config.toml
hidden_size = 256
experts_per_token = 2
d_shared_expert = 0
moe_layers = [0, 1, 2, 3, 4, 5, 6, 7, 8, 9, 10, 11, 12, 13]
router_score = "sigmoid"
routed_scale = 1.41
balance_loss = 0.000154
init_std_router = 0.017
lr_router = 0.000452
beta1 = 0.95
batch_tokens = [32768, 65536, 98304]
train_tokens = 592000000
max_steps = 9456
dataset = "wikipedia_en"
Below are experts of layer 11 (counted from 0) of a mixture-of-experts language model. Rows are named router (the router's row for the expert), up (a neuron's input weights, with its number) and show model dimensions 0-255. Each number is 128 + 32 x the weight over its row's rms, rounded and kept within 0 to 255. Numbers have three digits each.
After each expert's rows: a language model's description of what the expert responds to. This comes from a sample of Wikipedia text that the model never trained on.

# expert 19
router:063086159149182144102130161073120126083130135127128141175137118165129122078146106172055164105142074117155116143117152111126094128109130139129141162161090160166073169131065096077153150135115124128153170138159117141164144126119095135122125145106113207143179078144117137141125098173095165065076123170127104131090160132150116051061190105116175129099078097104063074064141090144129113122124103135120139179214140120170120142176059093088102148110111151228112113150130111121118063077130170117156122122138146135112147106088187144117076174143163115144126184113119109087114102086133118075105091112158089141115125161083158138081122068155116161196069158139139162099149093142144143105155133188159202130129142152131084063113148093109151122131134087130143164112110148138131160103126126
up0:133116160141119109142120088101055108129120105127179108145124142080135148092069119167093155119174146125137120159131143139112150182141181163104125121101191103159108130097135081114093057111156110133142147114133141136175137074083124154183108104079175144133191063136124145063138088151148143151098143140142092123076175191159139113156154081138095099126135154132101102163142121120085106117159154111090134127148140142125102137098118100083112136181119065128104114127027150108153113090094168119083178138127179119088165100111070110107066148198093135115125170055102087125129181153144171105197109102083134095153111145154120091124098110161112127137127144082093132118117123157189075090203032170163175124152106079143153172104088106095119132140137093198134162183094179151108145136135140
What it handles: Stem pieces of longer Latinate words before suffixes like -ation, -ate, -al, such as gener, oper, r in rates, invest.

# expert 5
router:095129180151120138089152132151104118113101171107104178147113164107179178066098121124081126119146131055165139125070217122155081140158152118163102097051094112135134169139093124109116162129184130162098130179154145128165136109116151132107117167110134140158194099162161165162122106137104173131165126120136142122000151084160112083095114125135119096141082129110113156100056114119136127102110097153095116222169135086187102154133087132065112144131133087120101115162128111174141075095135152080064116090150131205118096159121118148118108155113125112086136151155192129072133148105079188092128089115169084098135132140135132141112108136124110158095133132152117144201109116123114159096139150108099202170134161143140116077101085115096113146114140108130053140092140122106161144078086188
up0:112116096113198150138154086153085134125098123101116109081135125119104133157150153141105110140186111109105119160133154165096102110193146112128100122095169141124104096101076071127101092094121092107116107108111089159120120149139132133131130157215187177123134114127119145110180117141156185109125108120107098115105120058097116156151179148183158088099164101094176148169132134103121121086120136136117170160072101121116066110099122157120131119082084122151151139168111160083128095187230138155063115051141100154120146129111131145064105147133108115089174135123176084129159123087078146148129144076127105156056148098166154130132144138111141039136093115150129184090131174137130131086143086190116152114104076183140162177203090131150100094178102158127051153101143123104084207136096080
What it handles: Table cell pipes, closing parentheses, final digits of years and numbers, and coordinate degree or minute marks in infoboxes and stat tables.

# expert 31
router:091137143142137141108101095120082097161157047133108165151102126143106161066150104118115205165143095078125121176104191108106080139137140178138160189088127093165107146161084108104133138093153149135137154120091084137162149123108138104128104141095126175157151115167110165126109135138088179100165141091199136121095148113174067081079184116171142153085105138142094130085100125112202113104127124125060171198149088156177113107141122126100107191093118140126137099154115101100164098132173143088125078103175139175120092149072180090084148178086086097076139131170142101123057149121109137119148131048165129106070099185104184157098091074128113145133099158168118138118088106135125162112121156095130111094166133127048115066133166109161168180133161124104122153101144113126090172108157139
up0:139082184147129171142117109145129075200102126163132111151142143174125166163153086127148151112154139126170177166168144059140123130094180110102155091079065134095177147119104147150167089158131157094117181068122080142089135123117106133100090138150120165174107119129115138173144170056142151132065111151130098149089150109113139161142073130134116111127129091163140081132057128163126155107101115137164138088079121084069189143163152127118098104165120130133085120141151165071115160104108143126160168134103101143131117166082124132142145117098208106111120026167140112149168122144161168098108062131161062089100167169108092103134151127129095117120161119129148148051104044090094125079139180087106125166163183125110166111126112142123124118148100146099167173122151104110112224194150097
What it handles: Past participles, verb endings and infinitive to in narrative prose, such as located, served, would, arrived, to found.

# expert 3
router:070126165163143180157141130143051140133112086088163190143128126171155188105202133178075146137094131087155167182103129099125095100091151112136197131129089115134131115154067119098132126132136185131189136179127081130136131105132179202127127173116111154112155126147137121148126121161106194090118191113172157093077206098153075119111177122135121077108098139080132106103085074095132102115087098165122119118150148137188126139154114141093133132118123139128075060172107109161162114107174181080118099098156137134121138121138126150095088138123082064101151132135172104110109108105120172100121088128130133114095138130105141095098109121112124169167102158133196157160133114125137192092198185125123126099149148135079116132146140145073155198152133138105042133095173077107095149056110175
up1:084103091190071175141165133128158110108115155177138145168129063179125125064122125181073061097098148150106130166091104090155161153115106126112115129121108104115130120137088106111162121207139109073148134109082158172137114126114188111193142107170178142169137136130132175147120118145174163152097170141146139061128140119156125134099103079145089126133127129144099094169095112082073118107198121142095102141136121079137096110099124085106170151082055130157078170176159105178142173113124122136111087114117141091108120127101121136130111088096101120114133102111130111122126118110162149139131071151218222138109169107127119143069105123059134109122124178113135136175109137105142041148157150156106085104201195109137182115129117118100135065131026135169148134132141159157113159149166103
What it handles: Commas after opening dates, pronouns and words like died, until, years, also in biographies, plus separators in tables and track lists.

# expert 20
router:084093150163114128147142127064136085104136123195152172219075164136151145117129168192126131123179078067201146126101147095148094137138111162148126118114084084138060143145122090123147137070132166120156171120114137153149128113145081141135132134106124102133182076083151180091097157155113151118130120136140133089090147087131125116113138139166082102101087060123081096153162102089134145122158116117078167149154133150136109181158124095086106155106137152153064082162167101174131105067163197134102076061168147197108156103117188104114119164102127110160138202162122066114114070132094147069123102122132100106095106140156103134099113118148113167132121144125196108159139127136095144147082125138088150113132183181165053114150130133079147181188131086121118162160180114118147126077138173
up0:131129112138137137191099167137133090069118078157088118104065165156168144099152176121103111127162070104141130185103130190153112114148128158183131089127072154118113179140159111119145054079092103152221153135143104108102119080132150128129140099161099093158153139131125168104128150092116172093097126134130154169145153132116138158159052156105132153140150096023081120180153086112123083150131125121071114151166112109155127130190113081126090102065114121120048139121133076134073136102146134153118089110084102082140129118117126083083086118113190081105165111171122138101143131121121073176104101119094160161095080121089106077125074198157165108095129118106166138125129119161134130064145143116135143142156152176162103123141100128088133202153135063105124129116183165176154142184127179
What it handles: Opening letters of common words mid-sentence, like h-iding, ph-ilosophy, hon-or, g-ender, govern, plus year prefixes like 194.

# expert 30
router:081114142158150152111133092130119131059122116095139121144064130166114128143131147102083209154100087062141105158064147139093083133123147105179141162089106136124091172141121077107165151065139126152153178140118140138109125064075111120143098146127098176106181143091093137147094170121130150112122099127151162118100124071149068070080130126122166085116101082120076139109162112129140128141026074147075137131146147151115138141123144131118124101037123159166102121129142093157146133110184199048063143084129121144114108110088131171107180155142152141074121180141147085098149157113128119046108081074103140124124128127109110142108078139156131128150148155138164102147158126165119173081156176133106164151185115168098078119082153115098107187163185094147081174124158110104107149118066164
up0:106136074164175148119135141152093094126140144129204166113136141079114120122167144133099108100097132162158106167151153186168113128126149108141164189147082086144153113151098123113156183119084156078160123162163153130119169190128056145114118128123149074097195155123132141104096131136072109148148155184118148107111116114189140095148126143133179146135062130125154151095057165073133134122142092117119165171136138074049144112130139140118134167134131128129121143145162190122152150083184110085097103114129175114096078066140151128126141079117080181095172153120165125136150173143084105115142116100153145121094122081074080112087124093157086085158179138135155173153186214141088117116132121118099137169080126093153113140143138118159101126149184134100160133224100138141010125164175129
What it handles: Word-initial and middle pieces of Spanish, Latin and scientific names in taxonomy lists and place names, as in Coru(ñ)a, Ph(yl)um, Lept(os)permum.

# expert 18
router:105064144129133180096158153072096103095112105137197184159101165171154155103104150188021126075106125068140123179137162091146086159099150108175163077123107090125100127144077101112178112134164164128162130133115074133124113102114132185145129145090127154139147121115126113160112174173102222104146131129144134078087167104138084081081199110116112129089154102085088114090139099061139100077087059156093165138130131137156080124157102071126124165084082156187095101143100131131163081149171155123115130095137145169122088116079169140097161154114058091098159166150138105096088095096115176106162118097176140111127109137086165136087089126106104163154096136138170163151094115163117164139127156141148112097167130166059099088141161119088129122111128140132113152113149133072085134105117164
up1:182135108164177138090092123124119145149059118136128146171152200131106127179149117154158158096159115115089092148117154151121080167083132113089200140220083131109095177162087091131098085109148104098139084201115138110086064106164141119140167161187185096097134108083074152096124156189116141166081144147144123163165154131171146092076113137149127098121158101107141141123116113099076070148110160170124144172141150136136102118109118141109107108161125168142086187148149089152152205101157086176114118094088096139154119132113117129107104099075073098079126188099127162128103102111108115127153131130150154111121126145083137121099134179086128164093115119172211179157096072093099103136114163115078157152119143128189163102105125110103133122170057087103160114080126143108144095049098165
What it handles: Final pieces of nouns, often plurals or -tion words, placed before of/in/for, as in scor(es), areas, forms, ailer(ons), contrac(tors).

# expert 6
router:102128153154144171064144140150070087126101081114128166148115143178150124057160071171088122074118122063174184193090123106113090106132160140165152118140111095085116136135139111094189115128151216144110144144110136128122147102109127207137110144072101169174159098145074150173091156150135144129118119136152150119116166054185074082117191130197092062094117150099067152102116104070178131124122106160087166206141121141131131128164118158094116141113122156139086125128085124146164111110129185100154134064120112154093114118107128151094138109116098101087156121114167119111115085105121153122098064129175170051101109142118128155100077100153108182101117144148177146106113108150115116070199172139135101097178119161073116114110159092129151174130110164135093134122177126109130130097113192
up0:126168186155132137086135106202096104111102108083107142075125106117184134085134114168087121096053118151202187157177140138157101088069157127166114166172108081166098115224167120150072093138129130125162129175124105148116107060179175143143150171150172099121131158149127151115116182122117147103113127051174148043084117116120101095159112089179094114116119184149152154130121127114179131154096095116086137126112092097128118103093112146133109143075132162130110115153138124076138132139116232111090104165114121154177094139092128059081098166116120146086137108141138118158130131062159131166150170089204143114161056132156162114084129087113153159087116120133125096107142136169182160132172124125130091117162152155095132102112164151089196103115101112126154091163156117127101134096119156
What it handles: Auxiliaries and verbs right after a subject, such as was, is, has, been, plus relative who/which, pronouns he/she, and clause commas.

# expert 12
router:088145123170171169088142131090113096068109150139160146173095182128128094072192149142112123130173142093126145119064128135135088117119118074147155117111097116137130161125059080076211093142138108121142124168125138131150167162102141126109143104129113101153169121158099131132126186128092143066189159159136107112076165091188130123127143102115130074049116113080056175128120096145159123097127072156087121154175098173117122156160106092070121178102071089140120087144108080158121092093126173117114113070190179137131109116079155184099129150119120092121138157166124141112095127100095156097166143083137084095120097141100135140118134106150073146143091164076135134162090116169186139084232172055108125114184134140096100080078157140092083127128107114153110113129163076146138147111144138
up0:100147098138109135163114125170130119112149129112125164154113100094112151141109170107087127110158129073187140106147110090102124097141152115085114100092107099118130112115087168118099104137168104139154068138135126161207082199143095083141139100097104106118166143182109123152084134172153171103157083141096185120135107115139184133122144068086154134139086051203121102145124179132151137088117100156159119090120137154127164100173080091178102167127119133110061113094154114162116207153107166112127132144125155133179061188129163137166181077170085119104100153106085148090074101091066121133153119090182120115098093152158134143174121089177153121082119115129121193113152104141146145144120159080139172098088215131140088156141068151110091120081135071090139122169199125127165104101087067
What it handles: Colour and size words in species descriptions (grey, white, mm), word pieces in technical prose, single capitals, and LaTeX symbols like \, {.

# expert 24
router:082111158128171174100142130118127085112099099126141143134131144162103142038127114140152181153113100103133169173100138107123099121133121103155155118120123096072077176143095052111146089077158137169192167176092148137167171099125123093096130148099093194152146091159139171142098171168068177107125118160146158094103172097160103086111153103172106098110084097108121103073137077117120117075121118136090150200196130165185056187151082082128113138064088156158078115166085120149128106135171149118105105049184149167089107129082156131124181158116127082106138150151177092095055130112151129091110119119161154130142079182097162141123101095152098128131146179107133136141101094140181154108147154082120138124174165183105082088142133091072103146136109110121104122118169093111098134093141150
up0:092194175154134185115161143131105171078155197112083090138206174118133120103200119149130137134121155151115131130009106092145111158118104151138130138061138117136164143104143082144157133122103129159175156129153125149070114121088150105157178150189110140098171156124138097110146119151149151102128135122105163142097194144148116092074222148130112124109132142123119048146126105171129091135119150115140178131140082187137115155112121101173073138107186139113155157071107141165104150108120154126122109120124131126108144097151157084137148153116164094093095145132116066165080102074175082107160124159148177095097122089150130129137091095114142144167142120031103135111136112135114137167246146148137144106152119065132094135162138150112171193098201102094102140111140166160109158080129116
What it handles: Prepositions and quantifiers after a noun or verb, before an article, such as of, for, from, about, during, some, among.

# expert 29
router:107109135160179158106123145135123063124102126116136151149111158138126185030131082161076160118159135126140194151096149069083130092167162114138145128115111139093115140096112115155162159117126157178172158143073140179146171091095068098154096141118126144146167100170106126125128131151156163132158143111125206118044100147129137131100171104116084152062131102097136091139108118068136067143158119100106120134160155148134116255135080127106124131109087141151048111176121116079182110115170150111149072157140133190146084133117169144098154178110129141132127132142175139090067090124145158108170126114113097142093126204109104141162129094145091150129169179066195152161126060159148133121178191139079144118187156151114113108138130119081156136172170118120106145115128103132123134086095164
up1:101164101167178109179112136146134152105106171163086135090163123121094111124139089126162169085121085098087179143103140161102146111106117110168057135121147122104152168080129130142139168178187115152118141143169183109107167108107135163126145108157181112114188121166154154170138128160084121120206168133095108119126176112118071120125115104110149097099116098095196110091109080130092078093176140145082094109118078164117183120141101158121200126128103143082130161052170119161194108125176137137071108088203085147132130112130155114187113155170122122167123157202154101159052135127194140158148111163147104138174165093155120111094133104066111138113080141123152099144126114141101150052112157117108109151171122087172115138095130047099149103188153101096122153059113155157137152102144118
What it handles: Digits after decimal points in percentages, measurements and vote counts, such as 35.3%, 124.05 m, plus occasional ch and p pieces.

# expert 1
router:099136144181137153130160116137107074144118137130168164184098089190125114122110145193082166126163122088133112140073160142114130101133165159156153129119120106104089126130090105103148155046126155152206154149086188121151165117058202152148098163098108115138199129112110167196048122196126132075130059140191151115119154107154102087136153158119112055079108098151104109085124113136155087122102108138101175151123134153108120144162101132131104129097147156167091112107078102163134073116142136121114141138168108146089080122110102111108119190114135107099161157162152061090137143046169197088110117077123100141102119121145096155071076093189096122154150158118115173162080115155109157103111163106117161110164108096103128101109085125135133109153164141137094180077099075084155172090120130
up0:147121123175128100139149121112102102129167119204110107130131133171169138112156149151127109138089187106158147135156138122085115109135123118111133125104197123148063092094192149134090171096160140100161147107152106194125162109087082123113198084114139132125170169138175156168158112172128155091143051148102183124088160187113105089151096124126083128118133146144180089123089075117146143119158118132145148166084147109094128113201127097187145070121143168188085133120113116140138105159179125129124142126177122145188020123096104106116113206132131150132145115125151149116162128124126114132125156117139188112000093092119123152169160143218157153163202124109129113156122143174144143099107173152088080142149073169194118102115111118128177156112127153086128126107132120162166146141116155
What it handles: Mid-word fragments inside personal and place names, such as Har in Harris, Ed-in-burgh, Wal, Pennsylvan, Tayl.